From a checkpoint of a small mixture-of-experts model trained on Wikipedia: 315M parameters, a softmax router.
Below are experts of layer 2 (counted from 0) of a mixture-of-experts language model. Rows are named router (the router's row for the expert), up (a neuron's input weights, with its number) and show model dimensions 392-447. Each number is 50 + 12 x the weight over its row's rms, rounded and kept within 0 to 99.
After each expert's rows: "gets" lists some tokens that make up at least twice as much of what it gets as of all text. This comes from a sample of Wikipedia text that the model never trained on. Tokens count by the router's weight.

# expert 16
router:39 51 33 66 52 44 30 65 55 48 63 59 57 42 54 35 35 47 40 69 54 58 56 49 64 38 47 63 38 64 38 45 47 44 67 32 51 47 54 69 71 38 54 49 40 29 40 31 54 32 33 54 44 47 64 41
up0:33 64 72 58 43 47 53 47 75 41 54 43 66 50 51 30 45 64 35 59 68 51 37 66 49 46 59 62 70 55 51 30 43 30 49 67 55 62 65 32 29 66 42 32 47 51 53 47 54 47 43 52 35 55 65 45
up1:65 48 60 37 44 44 43 36 31 54 55 37 57 44 71 43 73 37 67 39 51 74 34 54 65 66 50 46 53 59 48 57 52 64 44 57 56 64 45 55 51 45 63 46 50 58 48 60 42 72 46 31 56 39 40 60
up2:37 50 64 55 59 33 43 57 77 38 71 51 51 56 67 58 45 48 62 68 36 51 65 47 54 32 37 60 25 38 53 49 46 41 58 56 53 56 63 46 44 60 59 33 65 40 58 53 28 54 59 58 32 66 28 45
up3:44 47 73 44 48 42 31 57 44 52 19 57 49 66 49 44 62 50 59 43 78 69 48 54 62 39 41 33 80 46 30 67 44 39 29 33 39 53 57 49 39 57 50 55 51 48 45 47 59 45 44 61 55 42 50 39
up4:34 60 74 53 42 44 63 77 50 57 57 49 52 48 58 83 41 69 43 44 60 42 28 46 55 21 62 53 64 38 48 58 42 38 23 57 34 37 57 57 45 55 32 51 49 45 43 49 68 55 65 44 56 59 66 72
up5:54 62 56 64 62 52 59 19 51 54 53 63 48 32 57 24 40 40 63 28 38 36 58 44 60 37 54 61 59 36 61 64 64 50 19 42 46 72 30 40 28 76 49 54 64 33 63 55 56 52 39 38 56 45 58 42
gets: " ", ",", " was", "3", " but", " it"

# expert 9
router:31 54 42 33 60 43 47 43 59 61 56 72 61 48 57 38 50 55 58 33 61 61 23 42 34 50 43 37 69 40 57 48 39 53 65 46 59 56 42 64 25 63 52 44 52 54 50 31 72 44 39 37 57 67 71 51
up0:49 36 28 80 51 52 54 42 43 66 63 56 63 67 23 53 43 56 62 48 63 32 38 53 58 65 38 29 36 47 51 42 58 34 43 44 40 46 50 44 57 53 68 46 48 45 32 59 25 48 51 44 56 45 51 68
up1:57 39 52 56 52 55 64 60 74 60 53 33 18 37 47 58 60 48 38 49 42 62 21 71 59 65 62 72 51 57 86 50 29 40 55 36 38 65 67 33 60 47 40 46 47 47 39 50 29 21 63 46 43 48 40 45
up2:56 46 46 55 43 51 73 51 37 75 41 53 37 51 55 49 52 49 58 51 46 61 35 70 37 56 47 63 31 59 52 46 70 46 58 60 55 39 56 42 48 60 77 47 77 44 53 39 43 52 48 50 56 62 47 54
up3:62 56 43 57 63 48 62 35 46 78 50 47 70 62 38 45 60 54 52 65 58 49 43 56 64 25 71 38 48 43 42 62 51 54 43 50 38 56 56 50 59 40 44 63 77 59 60 69 34 49 66 47 45 38 50 51
up4:33 40 57 53 67 48 36 61 38 71 70 62 58 64 61 48 48 59 52 61 53 59 58 50 35 33 41 36 58 45 63 55 32 41 38 43 28 44 72 47 37 50 65 52 45 62 33 29 75 42 43 44 56 59 37 57
up5:49 31 51 69 38 56 55 62 36 54 26 60 62 43 52 59 50 35 75 47 59 57 57 44 16 51 57 66 40 35 36 36 41 41 54 31 89 58 43 31 48 47 30 66 48 55 55 31 68 54 39 60 50 64 58 58
gets: ".", ":", ";", " –", ").", ");"

# expert 47
router:35 39 47 43 59 38 49 32 35 68 52 52 41 58 37 42 58 76 51 33 57 45 74 42 46 44 48 60 41 42 49 33 44 36 46 45 41 52 58 52 38 46 61 40 39 55 59 58 59 48 57 62 54 69 44 57
up0:53 65 37 64 68 59 54 62 54 56 51 50 24 23 35 49 54 64 67 56 60 60 49 46 60 58 71 60 50 51 73 39 49 59 41 46 47 52 64 50 37 37 62 53 39 41 38 59 36 50 49 27 41 52 38 64
up1:60 51 58 52 53 44 69 58 55 58 42 56 54 47 56 32 39 41 70 38 50 38 47 58 66 49 42 35 24 39 55 58 52 49 36 67 40 68 49 32 49 51 42 40 62 48 72 53 61 38 28 27 30 65 55 87
up2:34 43 33 39 44 63 44 33 48 61 42 54 30 56 53 50 64 22 38 28 39 46 65 42 63 35 29 57 46 55 44 45 39 44 50 43 07 79 39 48 48 56 60 24 49 32 54 53 49 27 27 58 41 28 42 45
up3:42 48 62 43 64 40 47 39 43 28 42 49 46 52 15 63 25 63 40 39 50 46 49 55 41 49 54 45 36 21 40 43 60 69 47 68 53 58 56 49 54 60 66 59 64 61 53 83 53 37 37 54 46 49 40 37
up4:33 46 47 50 18 59 74 37 74 60 38 34 49 69 15 74 55 62 44 28 33 50 61 34 51 53 51 48 28 53 22 46 46 31 51 42 37 53 56 38 27 59 53 66 55 44 61 41 53 50 46 60 39 43 36 40
up5:38 69 57 67 66 71 65 50 52 58 41 36 39 25 42 60 58 48 53 68 43 52 46 43 62 45 44 47 48 45 29 43 54 69 54 65 70 68 50 58 63 43 27 56 41 78 45 35 39 54 65 50 40 54 51 58
gets: ".", "=", "|", "-", ":", " by"

# expert 0
router:36 50 31 66 51 39 31 62 52 46 64 55 60 41 51 42 31 44 43 70 50 55 59 49 68 35 48 66 38 64 42 45 50 45 69 31 53 42 60 69 75 38 55 51 44 29 39 31 53 36 34 53 40 46 67 43
up0:53 56 55 52 47 55 46 76 42 50 47 54 62 36 40 62 44 51 73 29 49 44 50 58 62 69 36 39 41 41 51 32 46 53 41 53 75 46 65 63 27 23 32 69 24 64 24 34 49 53 39 34 38 42 59 48
up1:46 54 47 31 48 52 57 47 52 37 51 68 47 41 54 52 53 46 40 84 49 71 48 50 53 37 33 48 58 67 63 40 33 42 32 43 54 43 40 52 48 68 45 40 22 44 51 73 55 39 41 54 42 63 49 59
up2:63 43 37 37 54 52 53 44 49 56 29 54 58 49 54 64 35 59 47 30 49 47 51 60 53 97 69 36 49 41 32 73 63 56 79 54 42 60 48 56 35 41 66 40 65 58 43 72 35 51 57 63 71 44 75 38
up3:58 33 57 42 44 50 80 33 63 56 39 54 38 65 23 54 44 31 52 41 59 57 48 50 36 65 58 31 49 38 43 36 43 66 65 46 54 57 32 55 30 61 71 44 51 51 55 65 42 24 27 62 53 62 52 40
up4:68 58 66 41 52 58 36 66 75 60 37 43 46 46 56 22 40 34 43 27 36 62 49 56 45 50 36 44 53 55 56 49 33 59 28 52 54 57 42 38 47 41 48 47 47 80 58 47 55 62 54 81 49 53 61 59
up5:85 62 54 30 48 11 49 35 43 53 34 54 23 56 33 31 53 59 69 35 54 51 30 59 51 79 51 84 46 49 20 74 40 46 31 61 40 60 62 39 33 64 68 43 41 48 49 48 42 25 37 48 49 52 37 72
gets: " the", "4", " |", " first", "6", "\n"

# expert 41
router:37 46 32 69 49 46 29 64 57 45 64 59 62 43 54 37 31 47 43 68 52 60 61 53 67 34 48 61 42 62 43 46 46 39 70 32 52 47 52 68 76 39 53 47 46 29 39 33 51 37 33 54 41 45 64 41
up0:67 35 49 47 44 46 52 56 32 33 54 39 69 56 49 62 47 74 51 49 45 45 56 63 60 41 54 51 65 21 40 49 47 55 61 22 49 67 59 50 51 66 51 63 59 63 55 38 17 43 42 67 70 60 52 61
up1:47 53 41 37 51 63 57 58 30 52 32 65 64 48 49 48 35 25 53 52 74 67 56 58 37 65 61 25 44 36 61 50 46 44 53 45 75 60 34 49 37 45 71 51 47 63 40 50 59 50 53 46 29 52 26 48
up2:62 65 51 47 63 56 37 25 37 48 32 40 57 33 41 40 42 33 24 45 42 35 34 58 51 42 50 49 62 48 45 40 46 57 62 42 50 43 47 55 60 64 65 43 64 61 58 44 43 55 26 51 56 53 51 29
up3:39 29 68 56 61 41 57 48 45 68 55 35 64 25 55 55 23 65 43 41 57 20 47 47 45 53 60 44 48 67 34 44 28 48 46 63 50 55 61 59 31 47 65 65 20 34 75 67 31 59 55 49 45 50 59 47
up4:47 25 65 35 43 48 66 44 59 45 63 58 57 56 52 23 60 47 48 42 51 54 46 57 45 35 52 63 43 32 50 58 60 48 49 53 48 58 40 52 59 46 75 21 63 57 66 73 49 55 49 41 36 77 64 52
up5:54 24 76 63 54 52 38 46 51 39 60 43 55 49 65 41 44 57 47 54 55 59 42 53 48 51 60 61 56 42 65 52 24 61 53 68 43 57 97 40 34 47 59 63 42 62 52 58 52 42 61 57 49 38 54 55
gets: " he", " who", " |", "5", " she", " D"

# expert 58
router:36 43 68 61 38 57 50 31 54 59 67 51 24 61 38 67 38 56 39 48 43 66 51 51 29 62 48 36 36 54 61 46 64 44 56 59 40 50 38 71 44 64 43 63 53 63 27 71 41 43 64 75 57 62 46 62
up0:65 44 34 55 57 63 67 54 45 49 54 38 59 13 50 41 64 49 56 69 67 57 44 46 71 34 48 48 37 39 50 59 47 56 52 46 52 43 40 31 60 39 38 68 39 25 38 32 46 55 42 50 58 58 60 49
up1:51 39 46 44 43 55 65 55 41 47 78 60 32 38 53 48 51 73 65 38 56 50 32 51 66 63 52 50 43 44 51 68 22 52 54 38 47 37 49 38 50 62 55 53 38 55 33 50 44 69 70 37 49 64 57 41
up2:53 58 48 37 40 49 50 59 41 53 56 44 30 43 33 29 62 56 43 53 61 40 64 42 41 39 40 41 58 42 67 25 34 47 49 45 45 65 53 40 57 49 70 40 32 61 46 74 26 38 45 73 46 41 63 47
up3:61 48 53 51 40 48 26 41 58 47 71 36 41 51 40 35 39 57 50 24 51 46 43 72 59 43 55 53 63 76 59 44 44 39 66 43 39 66 48 56 54 27 51 69 45 42 30 56 57 31 57 43 80 47 30 46
up4:38 62 68 39 41 35 53 52 57 54 52 51 57 56 62 59 55 39 43 81 55 57 50 55 61 48 52 59 37 51 68 44 20 43 51 54 60 47 49 48 56 65 39 60 24 43 46 49 51 52 60 33 45 47 54 38
up5:62 63 67 47 45 52 59 46 51 43 27 44 63 50 45 38 37 52 72 54 60 51 36 46 49 43 62 58 49 46 52 48 60 52 64 44 60 51 22 41 51 53 65 56 29 60 36 46 49 52 41 38 54 61 40 69
gets: "2", "ie", "y", "a", "ley", "ay"

# expert 8
router:52 46 56 42 50 67 56 66 51 60 70 72 79 45 60 60 54 48 48 26 60 37 56 58 35 35 63 53 57 50 67 26 50 35 52 30 78 39 63 41 54 53 48 40 46 67 35 34 42 33 65 43 45 57 33 63
up0:56 56 73 54 50 50 61 51 54 43 32 61 56 63 43 43 58 55 51 45 61 53 41 36 49 60 62 45 48 47 63 53 74 55 40 53 43 60 56 45 50 65 60 53 40 65 52 41 58 40 43 65 41 39 27 47
up1:75 49 27 47 59 51 55 48 57 65 47 54 50 41 43 46 44 39 57 39 44 52 52 30 44 47 44 28 39 59 43 54 58 51 53 45 35 46 60 51 55 66 40 52 53 40 50 36 49 36 48 57 47 62 59 45
up2:61 44 63 50 42 62 38 46 45 50 43 61 52 53 64 38 63 32 55 70 76 15 59 55 39 52 61 25 50 31 32 52 50 68 51 50 41 58 32 51 62 46 64 61 56 51 54 73 43 54 32 61 60 52 54 56
up3:51 36 58 56 52 37 46 60 77 49 35 44 34 30 54 59 43 72 39 48 65 41 45 47 24 45 37 63 61 55 60 24 55 45 50 48 60 27 57 29 51 35 42 59 48 39 30 46 48 44 29 49 42 23 53 46
up4:68 52 29 64 50 33 44 47 38 28 38 31 58 72 48 49 60 61 67 40 65 52 27 37 33 41 52 57 40 22 68 57 49 48 53 35 38 36 45 48 64 60 58 42 38 48 43 57 57 50 43 62 40 42 62 58
up5:51 62 43 41 55 32 74 52 44 41 55 70 44 58 42 55 65 43 59 39 62 51 56 61 48 48 45 53 34 48 53 55 48 56 71 25 49 57 49 41 34 55 27 21 30 64 33 41 57 38 74 47 49 54 66 55
gets: " Cup", " League", " Games", " Championship", " Series", " Championships"

# expert 33
router:48 54 60 45 37 42 37 59 31 55 44 74 67 48 43 61 58 30 73 52 48 59 48 45 55 41 43 43 53 68 60 50 67 48 61 49 60 48 60 56 41 48 47 33 65 45 68 60 77 35 39 41 47 64 42 22
up0:49 46 51 44 30 44 43 45 47 44 59 50 54 59 75 38 57 56 30 58 44 67 61 60 56 62 34 54 63 45 54 68 18 56 52 81 37 47 39 38 44 47 59 41 50 56 29 34 41 67 59 56 70 47 48 52
up1:64 56 61 37 48 74 57 49 58 52 48 38 70 49 79 42 50 57 45 63 57 41 52 50 73 46 54 31 44 54 26 39 80 42 46 69 60 55 52 46 52 66 36 51 50 72 39 48 53 72 40 39 64 40 51 50
up2:63 28 35 66 51 46 47 57 47 54 67 61 62 83 54 45 62 56 54 53 58 61 70 79 33 71 50 38 78 56 51 61 58 38 53 53 48 45 24 34 43 45 64 48 50 66 29 47 47 56 57 53 52 58 62 59
up3:55 45 46 57 48 66 57 62 43 37 46 23 48 24 67 42 60 31 68 59 56 33 48 45 56 60 75 46 63 54 51 38 68 55 43 74 55 46 38 36 49 54 67 41 75 44 57 36 49 39 38 51 40 47 34 47
up4:47 50 60 48 49 55 40 31 60 28 63 42 59 54 32 60 53 39 50 45 60 45 40 33 34 54 46 63 40 51 54 49 50 37 45 40 46 29 43 69 56 43 41 44 37 65 62 49 44 82 55 42 54 47 53 72
up5:39 57 53 53 46 45 30 44 39 50 53 35 55 36 46 45 80 43 28 65 55 76 53 45 60 37 57 51 65 67 41 51 52 37 32 48 49 54 61 26 21 50 47 42 58 83 65 52 63 70 54 49 57 59 49 52
gets: " ", " Hik", " XXX"

# expert 34
router:37 43 34 63 49 44 29 63 56 43 59 58 60 45 47 39 32 44 41 69 50 59 59 51 70 35 49 61 44 67 40 46 48 43 67 31 53 47 52 70 74 39 56 48 46 31 38 31 56 35 34 54 43 45 65 41
up0:42 66 61 40 35 46 39 61 42 51 61 48 54 37 42 60 53 55 71 38 59 49 37 64 63 62 54 59 52 52 29 53 53 68 41 37 53 84 66 43 50 46 57 34 39 54 29 58 33 61 50 47 40 47 57 55
up1:49 40 57 52 48 45 65 21 36 52 36 44 51 53 41 72 32 63 38 37 48 57 56 47 41 74 67 46 64 61 68 37 69 63 37 58 44 61 41 72 42 66 55 45 58 61 65 34 71 56 49 59 56 46 58 45
up2:44 51 31 50 29 54 50 24 66 45 34 50 42 39 75 68 65 72 50 41 48 46 46 38 39 47 67 43 49 45 49 45 58 40 59 22 53 50 60 37 40 66 42 50 42 45 58 53 51 42 28 40 52 61 37 63
up3:46 76 69 57 46 46 67 22 57 58 29 45 44 41 64 34 48 63 26 25 56 40 78 64 58 44 59 45 65 35 47 50 47 52 60 61 57 49 36 39 33 54 65 35 27 44 46 53 71 63 53 57 30 64 60 27
up4:52 47 76 50 44 53 55 48 55 37 38 68 59 59 45 29 58 31 49 47 53 13 73 56 54 35 43 43 48 41 72 41 53 62 30 44 65 47 30 05 36 52 35 51 59 49 48 65 41 57 52 59 41 63 47 58
up5:62 45 55 32 49 55 40 41 55 50 71 48 40 54 44 48 39 35 53 57 35 77 35 59 71 70 64 42 56 44 50 62 50 34 70 35 53 67 63 46 53 36 29 42 55 54 52 63 57 49 64 34 54 37 61 46
gets: ",", " |", " (", " \"", " is", "),"

# expert 63
router:38 51 30 66 50 47 29 63 53 45 61 61 60 43 51 40 35 48 41 73 55 55 60 54 68 35 49 63 42 63 40 43 47 46 69 32 51 43 55 67 73 41 53 47 45 27 40 30 54 32 34 53 42 45 66 41
up0:52 45 30 45 61 58 52 33 66 41 37 47 54 47 58 35 57 50 30 62 58 42 53 24 47 42 69 67 46 62 50 44 40 44 42 57 58 31 20 53 57 37 39 41 48 55 56 49 60 40 32 48 19 58 62 64
up1:27 49 78 55 50 58 44 55 49 55 73 81 48 55 57 66 62 54 56 41 47 59 50 66 47 51 55 51 54 32 50 39 44 48 47 50 57 57 49 14 33 54 30 46 36 56 45 46 54 51 53 55 56 54 53 43
up2:65 42 69 57 52 48 74 45 59 54 56 59 52 65 52 56 59 47 76 27 46 50 44 36 43 40 37 57 62 37 39 36 68 58 72 70 66 48 73 44 44 40 41 38 71 52 76 34 56 41 43 58 31 61 61 36
up3:51 56 58 40 55 46 55 32 60 46 54 63 78 54 50 65 49 50 51 40 43 44 43 54 68 53 63 61 54 42 36 61 53 49 56 58 69 54 40 41 44 50 49 68 32 62 25 36 41 35 63 51 48 47 52 52
up4:39 51 50 54 54 60 52 46 79 45 43 69 55 31 31 59 48 50 50 21 64 82 48 43 44 66 51 52 38 33 47 54 59 51 58 61 55 52 45 33 52 69 51 64 37 63 68 41 52 50 61 27 53 38 54 62
up5:40 57 60 49 71 44 53 71 39 52 44 27 34 33 65 48 44 68 62 56 68 59 47 45 60 26 50 59 64 49 52 48 49 54 43 56 58 66 64 78 45 36 67 40 54 58 69 62 47 36 70 73 53 55 52 36
gets: " the", " (", " ", "3", " her", "\n"

# expert 15
router:36 50 32 65 51 45 29 65 52 44 61 58 57 43 54 39 35 46 40 68 53 58 58 50 67 37 47 63 40 61 41 44 48 45 68 33 52 43 52 65 78 40 52 51 44 28 41 32 54 30 32 59 45 45 65 42
up0:52 45 59 49 40 40 70 43 43 38 40 57 38 55 59 50 39 64 51 21 54 53 32 63 35 52 48 55 61 58 62 61 54 59 31 40 45 57 59 41 65 58 41 36 37 61 46 44 48 81 46 68 47 47 41 66
up1:23 36 49 45 54 53 18 35 26 41 43 31 67 31 62 37 54 60 36 46 32 66 67 45 37 52 43 41 49 56 41 67 42 43 55 54 40 47 48 76 24 36 48 44 39 26 28 53 56 35 44 53 50 66 73 51
up2:34 38 55 52 47 34 63 65 33 49 47 47 48 59 40 48 45 40 34 55 36 41 77 58 36 51 57 43 59 57 60 54 45 46 47 46 70 63 43 58 38 44 66 60 53 49 59 35 54 49 56 55 66 56 57 50
up3:69 70 65 54 23 69 62 12 35 50 53 41 48 50 38 48 53 44 43 37 52 37 53 63 51 45 52 62 44 61 30 63 79 45 44 35 54 22 45 61 49 53 59 26 49 52 48 79 58 54 57 58 52 64 42 42
up4:44 62 55 40 41 42 58 41 44 33 55 47 51 51 66 60 47 67 51 44 55 48 41 46 45 63 67 50 67 63 59 73 70 62 38 38 53 38 44 60 51 65 40 26 52 39 39 67 73 31 29 40 47 33 42 54
up5:54 50 55 45 57 57 46 65 47 59 43 33 61 58 55 58 64 34 41 36 60 62 47 41 59 47 44 30 73 55 31 50 30 76 36 64 58 83 41 43 38 46 55 41 70 74 43 58 53 50 62 57 57 44 52 47
gets: ",", " |", "6", "8", " from", "9"

# expert 2
router:50 37 39 54 47 50 41 63 42 46 69 60 45 63 45 60 33 70 71 59 59 42 49 43 53 33 39 59 56 63 49 69 62 32 65 40 57 46 62 70 59 44 45 56 54 52 62 36 42 30 22 56 43 43 47 31
up0:57 35 71 47 60 47 44 54 85 44 57 51 74 71 68 30 58 49 45 48 53 67 50 63 34 32 61 43 58 41 31 45 22 58 67 54 29 58 38 46 54 56 74 33 43 62 49 53 40 66 44 71 60 47 48 39
up1:60 46 47 68 43 66 56 48 52 49 37 62 46 66 37 39 40 58 50 47 57 20 49 42 37 38 72 74 30 43 58 63 48 65 74 52 50 16 63 26 50 44 44 47 40 72 67 44 52 27 58 62 53 48 73 51
up2:54 49 34 48 46 35 65 72 33 63 45 37 72 45 57 59 47 32 51 54 35 45 61 55 55 44 43 39 62 46 40 59 52 82 51 60 63 59 39 42 56 48 42 38 47 40 43 45 34 51 30 44 50 56 59 45
up3:47 64 44 52 54 70 77 22 23 47 26 55 44 47 52 52 54 36 48 40 78 38 47 73 60 33 61 49 47 60 33 42 30 61 57 65 63 46 47 35 43 53 74 67 40 43 47 48 44 62 41 37 72 71 63 54
up4:44 43 55 49 58 55 57 43 59 61 36 34 60 38 26 43 38 52 51 54 44 56 42 45 50 48 56 40 57 28 41 38 66 59 65 52 40 36 45 32 63 49 62 41 48 57 57 35 42 49 43 59 44 61 55 45
up5:65 41 37 54 54 39 64 59 57 46 61 48 39 63 40 35 39 70 55 57 25 61 39 53 47 40 60 57 41 86 44 61 50 46 58 53 41 72 50 56 48 57 52 51 51 43 51 36 71 73 27 56 40 72 52 30
gets: " War", " October", " November", " war", "9", " September"

# expert 37
router:39 49 33 66 54 43 30 62 55 45 62 59 59 41 53 39 35 43 36 72 52 54 57 52 65 35 52 66 39 61 40 45 47 42 69 31 50 47 53 66 74 44 55 48 44 29 39 31 53 35 30 52 43 42 66 40
up0:55 33 69 69 54 48 51 33 60 39 44 54 23 51 44 50 66 43 29 30 51 74 52 43 50 36 71 45 44 63 28 48 46 64 64 56 44 36 48 56 46 34 53 34 57 48 73 43 40 49 58 65 41 57 53 46
up1:58 47 54 21 68 73 39 52 52 43 32 48 43 53 36 44 49 57 68 30 53 58 46 47 30 44 58 38 63 52 36 61 65 56 57 46 31 33 34 65 09 41 47 57 63 45 67 45 47 55 43 60 49 42 38 53
up2:54 59 75 56 47 51 35 56 55 39 29 34 31 18 63 41 48 46 62 52 44 62 26 25 49 56 50 46 71 52 46 44 52 60 54 69 41 56 49 35 41 52 53 58 44 55 53 65 53 36 49 45 48 35 48 43
up3:35 74 64 54 53 47 54 26 52 56 37 54 32 62 37 27 50 41 42 36 65 61 20 51 47 64 47 35 57 52 54 49 30 60 53 43 66 47 52 42 36 67 43 42 46 44 37 67 47 47 62 47 51 47 52 47
up4:73 30 47 46 55 50 51 32 52 28 60 47 40 45 42 46 41 34 48 56 57 52 37 51 39 64 35 28 46 37 26 29 54 54 50 65 67 41 37 35 23 53 71 40 50 75 49 52 45 44 60 46 56 51 62 54
up5:58 31 60 35 45 71 56 64 46 56 45 35 64 62 32 52 54 47 76 37 37 53 33 79 44 43 50 18 60 63 25 56 43 55 42 53 53 66 40 54 54 33 40 52 64 60 64 60 42 57 38 33 64 93 61 64
gets: "7", "8", "–", ",", " has", "9"

# expert 38
router:68 61 57 39 53 47 62 43 59 45 28 40 53 62 49 70 68 38 45 30 41 26 49 35 46 56 59 53 34 46 54 42 36 52 48 26 54 45 36 30 44 49 59 50 54 52 36 52 50 60 39 56 61 39 43 56
up0:43 43 26 57 81 63 66 40 43 54 70 55 30 59 42 52 47 40 45 58 39 40 54 46 50 67 59 53 45 47 50 32 43 29 35 39 40 71 36 82 67 50 44 45 63 44 53 43 66 71 50 53 72 46 57 70
up1:51 59 46 48 47 45 27 54 59 64 40 50 58 55 37 55 48 29 67 66 24 56 35 44 69 47 53 57 66 41 42 48 44 29 26 72 48 55 51 57 38 54 40 39 46 39 46 35 53 53 50 42 41 42 42 33
up2:52 43 43 34 40 43 31 39 54 60 50 65 52 61 50 56 42 70 71 66 61 54 53 39 53 43 69 69 52 53 41 27 57 62 45 50 61 27 53 42 49 41 52 46 62 41 36 75 42 45 27 38 63 67 44 49
up3:60 56 48 36 36 43 53 48 83 34 53 71 50 66 56 41 63 54 65 60 59 58 42 34 44 42 90 58 43 67 51 34 59 39 45 63 35 62 41 50 45 62 39 41 29 63 47 55 56 52 28 52 37 41 38 67
up4:51 60 53 61 38 39 51 56 49 59 38 57 65 58 68 53 54 41 58 44 25 42 48 61 36 46 50 57 62 48 65 40 55 39 48 52 56 38 42 51 45 58 60 68 61 58 63 40 49 52 23 49 14 69 53 53
up5:56 43 49 45 35 44 59 45 58 28 53 52 45 27 40 34 57 68 50 47 72 68 59 59 39 66 51 46 61 37 46 39 71 50 53 52 23 59 52 42 47 56 45 36 62 50 46 44 63 32 61 59 40 26 46 40
gets: "a", "i", "o", "u", "e", "ia"

# expert 3
router:35 51 31 64 48 43 31 63 51 45 62 56 60 47 56 41 34 45 39 70 53 59 58 54 67 39 47 62 41 61 39 49 47 40 68 29 54 42 52 67 74 40 53 47 44 28 37 34 50 35 32 51 43 45 64 41
up0:44 54 52 28 32 65 36 51 59 47 61 31 46 47 37 63 60 39 65 52 55 49 62 47 54 44 32 42 47 75 53 70 42 55 55 46 46 36 47 77 48 64 53 63 60 58 47 49 48 48 65 37 62 52 64 62
up1:54 55 51 44 52 32 65 25 74 37 33 49 51 49 49 50 49 45 48 33 42 40 51 58 50 66 38 47 80 40 50 37 46 10 71 46 53 49 49 47 44 70 45 35 46 79 45 62 53 48 54 49 58 45 52 40
up2:30 39 33 63 46 40 53 37 32 59 54 58 60 72 58 58 59 46 50 44 74 46 40 16 39 58 52 39 57 45 48 39 37 51 38 58 56 33 48 60 32 25 43 44 58 48 65 51 67 44 38 35 22 57 53 64
up3:50 56 48 28 62 48 47 39 42 53 44 61 30 48 44 66 50 46 55 46 31 68 58 60 65 40 69 48 57 43 45 46 51 34 33 22 56 26 33 75 28 59 53 46 60 45 60 50 82 44 53 64 30 51 43 65
up4:54 69 51 14 26 41 51 51 46 78 47 39 63 64 33 54 59 48 50 48 44 43 54 64 49 59 41 30 41 70 69 37 27 35 44 74 59 50 46 41 37 31 56 53 50 59 13 53 62 63 49 49 46 60 43 56
up5:26 54 37 47 41 74 50 42 62 54 60 33 43 80 50 53 58 61 60 48 49 45 46 54 67 32 50 50 42 41 42 64 63 52 48 61 57 47 41 48 42 47 46 47 41 57 49 48 35 47 74 62 45 65 43 62
gets: "9", " \"", ".\n\n", " its", " He", " his"

# expert 32
router:41 48 32 68 48 46 30 62 53 47 60 55 59 42 54 39 33 45 42 69 52 57 61 53 67 37 50 65 43 61 40 43 49 40 68 31 52 48 56 66 75 43 54 50 44 30 38 31 51 32 35 53 41 42 65 39
up0:54 46 53 38 38 42 65 45 60 35 69 50 67 53 60 60 67 64 58 62 64 41 66 51 41 68 45 42 47 57 52 49 49 37 47 67 42 55 45 55 31 58 28 39 61 46 53 62 72 53 52 36 48 78 63 51
up1:28 47 45 47 39 64 39 51 47 25 49 52 59 53 33 52 56 68 53 47 46 42 45 31 50 34 49 58 60 52 60 57 48 79 52 45 36 34 56 53 49 68 45 63 61 49 27 71 75 60 44 47 41 45 33 68
up2:59 76 45 43 54 37 86 40 41 43 61 53 61 55 47 36 18 52 51 35 65 54 46 40 51 56 82 31 64 47 47 43 40 43 34 47 67 67 45 47 29 52 61 42 43 68 43 48 47 49 40 45 27 44 72 32
up3:62 33 58 60 52 46 45 61 59 48 20 66 23 53 33 46 47 53 64 39 26 68 46 50 37 47 53 39 62 30 56 61 66 47 45 47 51 58 41 38 40 59 36 57 62 17 49 71 49 52 46 42 46 49 40 69
up4:54 30 85 32 56 62 53 62 35 48 47 48 43 50 50 67 59 60 48 28 45 60 61 49 54 70 51 21 65 46 54 43 34 48 50 39 50 47 57 49 35 48 48 50 50 68 55 53 67 41 49 59 56 48 41 46
up5:65 59 80 40 67 56 35 37 57 45 42 64 38 52 52 68 63 57 55 52 60 48 44 24 24 52 65 41 62 45 41 47 34 44 57 61 48 69 44 32 39 28 38 59 61 56 52 54 51 42 47 61 48 64 58 47
gets: "0", " The", " the", ")\n", " |", ","